Weights of a small mixture-of-experts language model, trained from scratch on English Wikipedia: 12 layers, vocabulary 16384.
Below are experts of layer 6 (counted from 0) of a mixture-of-experts language model. Rows are named gate (a neuron's input weights, with its number), up (a neuron's input weights, with its number), down (a neuron's output weights, with its number) and show model dimensions 32-63. Each number is 500 + 40 x the weight over its row's rms, rounded and kept within 0 to 999. Numbers have three digits each.
Before each expert's rows: "comes before" lists some tokens at least twice as common just after its tokens as in all text; "comes after" lists some tokens at least twice as common just before its tokens as in all text. This comes from a sample of Wikipedia text that the model never trained on. Tokens count by the router's weight.

# expert 31
comes before: " of", ",", ".", " in", " and", " to"
comes after: " the", " a", " The", " his", "s", "The"
gate6:471559546498558514519415489464453499556486528524461471518599473479515518456515505474522497494573
up6:515504563511550474459551541487482514538418470497541537484508481546449484502554564479486551527446
down6:498538507553491506452472482520538449517544479489516517460444515450579485503472539402495561510542
gate7:491512450546493550509467464492504468512465476474539496587556557486478561490537443430521508532431
up7:505449465540539462533499447557458476463597443447514513560469478501515532438467513513494557536457
down7:531492491529472487506471555537509469474474447538514487487487587506493516521532526555499532435497
gate8:483507525491550432556499526443519443475447478558494516499494485432535451426469510504411585566509
up8:537521496507563491513484521524497551477467533528481477486453481520520516549435504452534589548432
down8:489489565486512502563480517489473552475455438500488404465519492480512450371422510565505480525491
gate9:503464524550560472576501490518453457417453437556567414531603517426496510453515464569530466510528
up9:541499506526448450511480498506561537481498539488468514551446495456466467549525475469464444499515
down9:462454454510476455474416540468405528470640456537455455468478518498510520499506491526484476465480
gate10:514578553538558466555452534482475533477480527436549482492435481427458500492414453447567523462557
up10:540541547476528507528490447514471460528471556497516497412404514483435470462485490451455544529548
down10:561528508515498550514497541502528530537519498409467488508492437574510450464462462585473501484605
gate11:471494550503467514502499511516567564485493496471503526549552493380538466534413459470454584443517
up11:488545547524455467454491517482509567411515497488527514421492483557484419452456473448552514539467
down11:427444504489561540469444407443493456510506487473476501553522486505438554513449517479435417474471
gate12:565550527557518488563474507463576438461539496496572481539535466467499561446461494498543577523484
up12:542461561486529522544538452493524441533523542582540534450537457516564547508532527493488563521529
down12:479497562488535471459591445478526489495528501511453439575549486489440519525503545498502516514438
gate13:500486487430524527577534469481393578473473512459543554486514498535506497542481487553497476439525
up13:497489575550507429570502511501535530556448519514515547499489493504599498520482483453536508477557
down13:541523420492479426460557438467543481466499484578519572465543550517512527489600498446471466426497
gate14:533517434495491475571483444507506497537566580458544426447444537468453493468483484552515523543567
up14:514452486564482555492532577534548560527486484547557547450507458526540463550490516468532436494560
down14:534660498466530497496460499506478470501545458579567452484404622465482579510500529517484509447423
gate15:484541475472438360502506550533526428506487452579485504499551510555514465527491493448517540529442
up15:550530493465463476522456544468521409464443507506462505574540499457520534530431484513482542477472
down15:443537530487519611511503493488550562509496540480520478517477534416518589476505510496488483443446
gate16:490491455528509517474517549495456465477480494510576497480519521448412524551421472504580480477489
up16:490512573492521483524483476468486571526415517494476591442474531515558467511518516548516554511475
down16:545474446498504527605433505431494523516473496484489443496467435469591467440534558525433522495446
gate17:509469478449509475556481493484492465426464518462514471462415483500446512454501511524463518494506
up17:496520448518544529470510589510485454519516543545485483563482476481518520464548454506458428495469
down17:485454496496479528499528533508537478519491490527575527516457518481513457534547536492547484458538
gate18:519493468468506505431492456493515501566501463518539520450457465526456494498487530480510495474500
up18:435535453437495490461501458535511431510499521503455468494508480427498466468456510451515513491484
down18:609481455490495529479475488473556523501558492473463535481488503480502484504508453508486502448508
gate19:556522470524490442565495508439526468514509513524459423516531581446495502498490497631491448510562
up19:550542508504466463501505491444539503518533509564501448519546473528420511429454508579421494501459
down19:515565491434501543461483453375512434565542488481496492454540502488499515509481536508529525493516

# expert 13
comes before: "1", "2", "3", "4", "5", "6"
comes after: " |", "|", ";", ":", " in", " /"
gate0:494528470404476538522517482550549500502498532523470469592468554446515489497530544519459544485527
up0:527420513554530501529524557528473476508517524468540546469512509517466416457425439510523519511472
down0:499508476546473478470453487499528514502528560486475533555483580520437473420509485524521487491579
gate1:462478500458510410533500452499602524568462462537526486486458488480529514478494438426534529499483
up1:420473466483582570481476488525414530580506512480485483481529491468550484461528473510483472517554
down1:483483554476503537473505525620506530532590479426537501543474501494511541512443542509553419514566
gate2:531509514509526557539434540505483464460492419498534512493489463454454482495461561446502560481482
up2:567410463473521470440585535499529468503526516583557513543466502504478539477510491568468477487489
down2:485469506522510465509480469543456491535491521554536463509468554569467515421502487493451514558440
gate3:528480502522517452502549525518487524503508497513469517451523456546551437480493480463406435454486
up3:511548443514452474453463540514481515570493536499525502538529530539478488455466498549455411494482
down3:560508495448484471442482436472519514452460516519545512492439476493534484479542501511441480487523
gate4:558465527594481525468485457465489551448448472478493501530483569507535463456530452432451514490490
up4:519511475541525531476523483480470470508580495484497550446516459556458562524454503542484546512561
down4:566583443464478570500469471513493579476518498489526537566467537523501515453494460522469547470439
gate5:515538489437480487510480471479497424439471440535536467500488486513533502482495556522580503510584
up5:558474519490547583478542434521526482431476466432557486469515512505512474470603588478564531542478
down5:415489551468504544476425513447495544551504548467420490490392454533464564541458503492504430538469
gate6:523490499449606509442498540465440564432488522474554510480491539517475475488499545515479446459424
up6:486474435568459511522507512474518471574481466474487467514539509458531485547459495499496501496507
down6:490454477540441534510503482446513517465466525479521573565475575565555497502485526544504504541526
gate7:453531454528530529516430509517500583496459569536569510525483549590506492470478464507528544506480
up7:504480544489437523427513538473463517468484512532432439480499465523498519483487608469520398488493
down7:498493492541522411544513478432474479553468522417506528539584463513483513475539499626476562491505
gate8:478399487442499544479524522465489486563505555459541484549504490495448498515461578500594572524433
up8:410504491505441542488530544460508441490512548455550511535545458473594531563487581427607509498439
down8:432556498513497520449440476444451561449513461463520526420481423405581496503494492483465586473473
gate9:522492408507550458455482506526529515465517581539493516505526576499507501508517453492503511399495
up9:489575522537524533518563567564469499438546555481540480466451535478496531494445403557521488535494
down9:479534543537507440514478471544429463517459486478463555487444464572479464478477594577477427488484
gate10:579600516477465588506448507483507492497446476500547490544519498497499494483501493400543535511484
up10:499475515466537469528537484445497539512456499486507553541550553480523487495544519496501535528500
down10:461512448505523497449445496481453466525491533416467469487499478521543514480581533486547496478501
gate11:425491452490502541497519511521493486462530499494548480531493522499513436536471443486511497541546
up11:526492510530556453530514490402541591519438553506530486535513516405495542423548559554506445478482
down11:497531524482455509571462535535521510549510509506493540440510481557472451427532499485460495459550
gate12:477520548502485466462540432499424462475502537530450439487453500463558503501441478548493506510460
up12:519501495522574493488530481577422487551474493463444550536537532564475516477542584477475477458585
down12:519529473504478509515533534496492512485487495549505473484510527492525518423540555506530531524524
gate13:509522531443487504428536535424496508509498502456463475507516529508534506529478472522594469554490
up13:428512486438539470512500485512452521502479575465529491488507455419538491512490511496479477521470
down13:545522590509453452530475544481460456469539516472529478522501466523456507495480511494445555509495

# expert 21
comes before: ",", ".", " of", " in", " and", ")"
comes after: " the", "0", "1", "9", "2", "8"
gate0:510620586541481454535509430514519513511526530488500540466542522434576497501421514497471476522493
up0:453470463488500470454464551472540606445524490486502424466551528520454537482584517485499473444533
down0:549473539485490471576558464516470526483475540497511527459482555496576479476428419473542467441467
gate1:503593466542525497486516452500508459413540534522529493483488588484486475564497477498493531493484
up1:524536431524507449500496480487445560497450435426466515523487546514475487524474466510530443553480
down1:536527514549501515408522513491498506524587478575488479480433513523492510450495456461515460516522
gate2:516508446514434521462512525541493457504490537494490481460506461472497430437447531495513533546496
up2:555487426479503550491498479477524528491528515469468509538499554547455577505410482490509509429484
down2:452573495449487541454488520429485480449453535495411492509499410503463465440485543537548395495464
gate3:439540555405455457472470528486503508448491496505517460506489525539543473447500546490522511515489
up3:484425511457499522517495544516521528497513526459578474441570470394483491524487448495522543515482
down3:452539480471488494513477597505528510528557540452546528486520526420481476581516503560427556515491
gate4:495477520506507496563538465484457472425510516513490449513579519472568460485483466484455557502472
up4:473519564504577515502463453416462470478545503482483453596535470496574431522542490496525458467489
down4:522445469467521456422512512540527580523514521476474577542480476534532560446465501509482500431574
gate5:500487570564512515512507502467528453541520489443524449489504495476524510475525431488451535453511
up5:510556465518421461502435523489501571479530478524440479472499433511455557507536515541510442472457
down5:515444483460478539442480542485505495494502413514491493445456440474491518469481551475502497468486
gate6:558564434518487525552491444506477450521514500432537527480602573473487370484470556434465544513517
up6:502543440483496508481530497546515466553443459479501526404562449457528523526501501378497532510391
down6:458489474484480507535539483473471541549573581514474522546515545439466531490525445514518520440484
gate7:509479510527530507545456454475400468516543516552550543487511505526459488453496457544510475438491
up7:426431462533566506557494501495534460431520517538479539486519494521526493422560484497438486501405
down7:512524522479502490454514474452593513484525471472504556522530487445469488459510563551423497554471
gate8:478576471486495478541512514452516469477502520414424552489530530526555461472525495512462488500439
up8:493520489458477430447492539445518467466498455501487456515567474505521506491522514435529495520538
down8:490521439491557487439533522463481494510494501446527522501531517436560496557552524505561541489457
gate9:445480510511547481492480441537570536494548483483521430538556505557473443507470493511438472431421
up9:526517506509561509484473518511537543471519561497491485480563440510483452532428525557450514567460
down9:522430505441409504540578493511504518493455497465508544495455507478569520528486528463508521449444
gate10:555579484574468484481547547495521482449468531486475466487518473487542460578455559412456569485482
up10:439482498487466445433553450488501523513520527499480447544494531521474534445512459528520478516490
down10:567468556453511462474464542439508580532498542464563446460474481532483435564479523540417474474450
gate11:521536566524459475511533417593526563492483471452536569434493484561544428482509511474541564512505
up11:481557471475478436540465524505477467557451432489451511467497484504513543469460491493543489543526
down11:462509542488550535432427488493541511459488506485530388536444538484432542573504518547532557488500
gate12:475500476539443407487474440444468519496513520510517491478584547564516496518510482497537482528445
up12:422558494497473520495482522492469501482524614469526524515429492494509457520457515437543419501505
down12:490440492482508482439584469477494523537500532538555591502566427530492498548515547473464531517581
gate13:493611503571570447478502521452551503444480506529496513414534524437570466533512587521513503460525
up13:497497495545528492504477484495481476501464517379490541411463484515454522535516434478526459486508
down13:502527503527553477468513523517537422519505461595471529536529497501508507536590560477423448471496

# expert 9
comes before: " ", "\n", " (", ")", " +", "N"
comes after: "0", "5", "4", "6", "3", "2"
gate6:545505541435456484591491474434447501525443501468493533467416494525499463537460494472614475574526
up6:444488534513544517489495458443445497502496454477452537447462534472441516510534541531532542467533
down6:510493557560583437439570485435578505561512460519492523408446499540523534495509470475446552520459
gate7:554566520447520520500505517437532490506536476524452499489499456604491451459488458525568441493457
up7:535485480556500519488525557561514524458435533504475511472549528462445517502539573483508484506550
down7:520502417440489457483503538493425462495506487544464518496462434526498508457550482514494519554476
gate8:471507546486470492411483436480494460458506578411523473510517509498478511536495460471513517547490
up8:438444435498530505535506449491526527539493491492492463552537498500543554472457547545493532500478
down8:539529574540490605530490567533444470528501499518475516468519525587504516460465542451493541503489
gate9:534488554464560479496509451494527496475486445510511513524514506495500476452539514422543500555437
up9:530481477439505548450526484427520552612505483535472472525509480571532477444480509502501527435429
down9:475436551522413501479472514504482496517550480530435544551455512446487485454472506457541439576502
gate10:500541513482469500469544514503549457513445547458489535454541502491504470511534470531454554579464
up10:532565551500580480542511502488487491462485448498521534480485519467542468572587487441492523473502
down10:444584508536514525567463521529468507522596544502519553502488532493488472550471486427457489539484
gate11:516548540474481461491539488403493570445489529538563474504575477534520442480456503547598537573511
up11:461497517486533496516433568522462428484485476479562510441527439450591519523537498528525512480482
down11:475522572535502537503380449469536442532442455486420462472491490536560483501490476462548427538550
gate12:479540465400515461509431477519520499468441559526503438530509468532478522465507535510498469528556
up12:487419550494512523598465468496510492549496462612457513535511563525508460545495486474488461494523
down12:526489461492480492537521476441475506414475467578537562486477509548528488544551465493477511514528
gate13:516511508549545503576494437462500487472457548515523511490498432516506608450481510523544478527470
up13:508483500569452538478486470544481511502408480509496526510491484506530548527370578539572458528477
down13:487640480487490504497484490512493384512617461550535547518523479503519524495533492457450537532487
gate14:479550502426523508503554487480462486380498502449507496550517497509505515550463557572511545545543
up14:452436468479463452470495581487532532527525514455442464468542482532534499489534501506440519421500
down14:508556517491468515538456533456460521474490423442578453554464531479443466495524514449502528457509
gate15:490561454470531491400572488496443504499540544457507499471547508513408401454477546515528471571464
up15:531484455533501417501464558563534501540508534527418479493477434494444584535462457492545480490509
down15:520500553437496573450482433512452510456525557480506428532519465482453483467440524561509494478496
gate16:443515541522447461536514560477464520519483507415506554476515492534494552489434502447609521572508
up16:498519503508475469467455533458470451457418544446529508450506463506492507418434441427535537492492
down16:503532483441491574464469494498530561458497529500496498483445430406479515538471488473525541505524
gate17:416466510533450479486504484489443491425402549524509491523491511527523466550492530548527521519455
up17:519510487453483560492503468490511514547505451491597509489487543416496487482499545516507474512520
down17:496585529490532478486488555550480440599488534485578506482490437550432496504561460468495483475547
gate18:545487503433506530520542484414507533476393458505492461510559460498503485494475528549535453511488
up18:490480485502503477451404557494442545504503512536455546498424520525456539471492446487522525459544
down18:462510537481565542481543530578513591430538497446438475455505475524501443512499524576540542498481
gate19:511586478491577499553527531455445501531495521450548500458455579522443477478474549620508494466483
up19:479460533433469439475425510449542557549479518541497475538441501551479524424495480496495535480530
down19:504459588470508429465496500581526464499504479527454431459518485538525526500441492466513500521517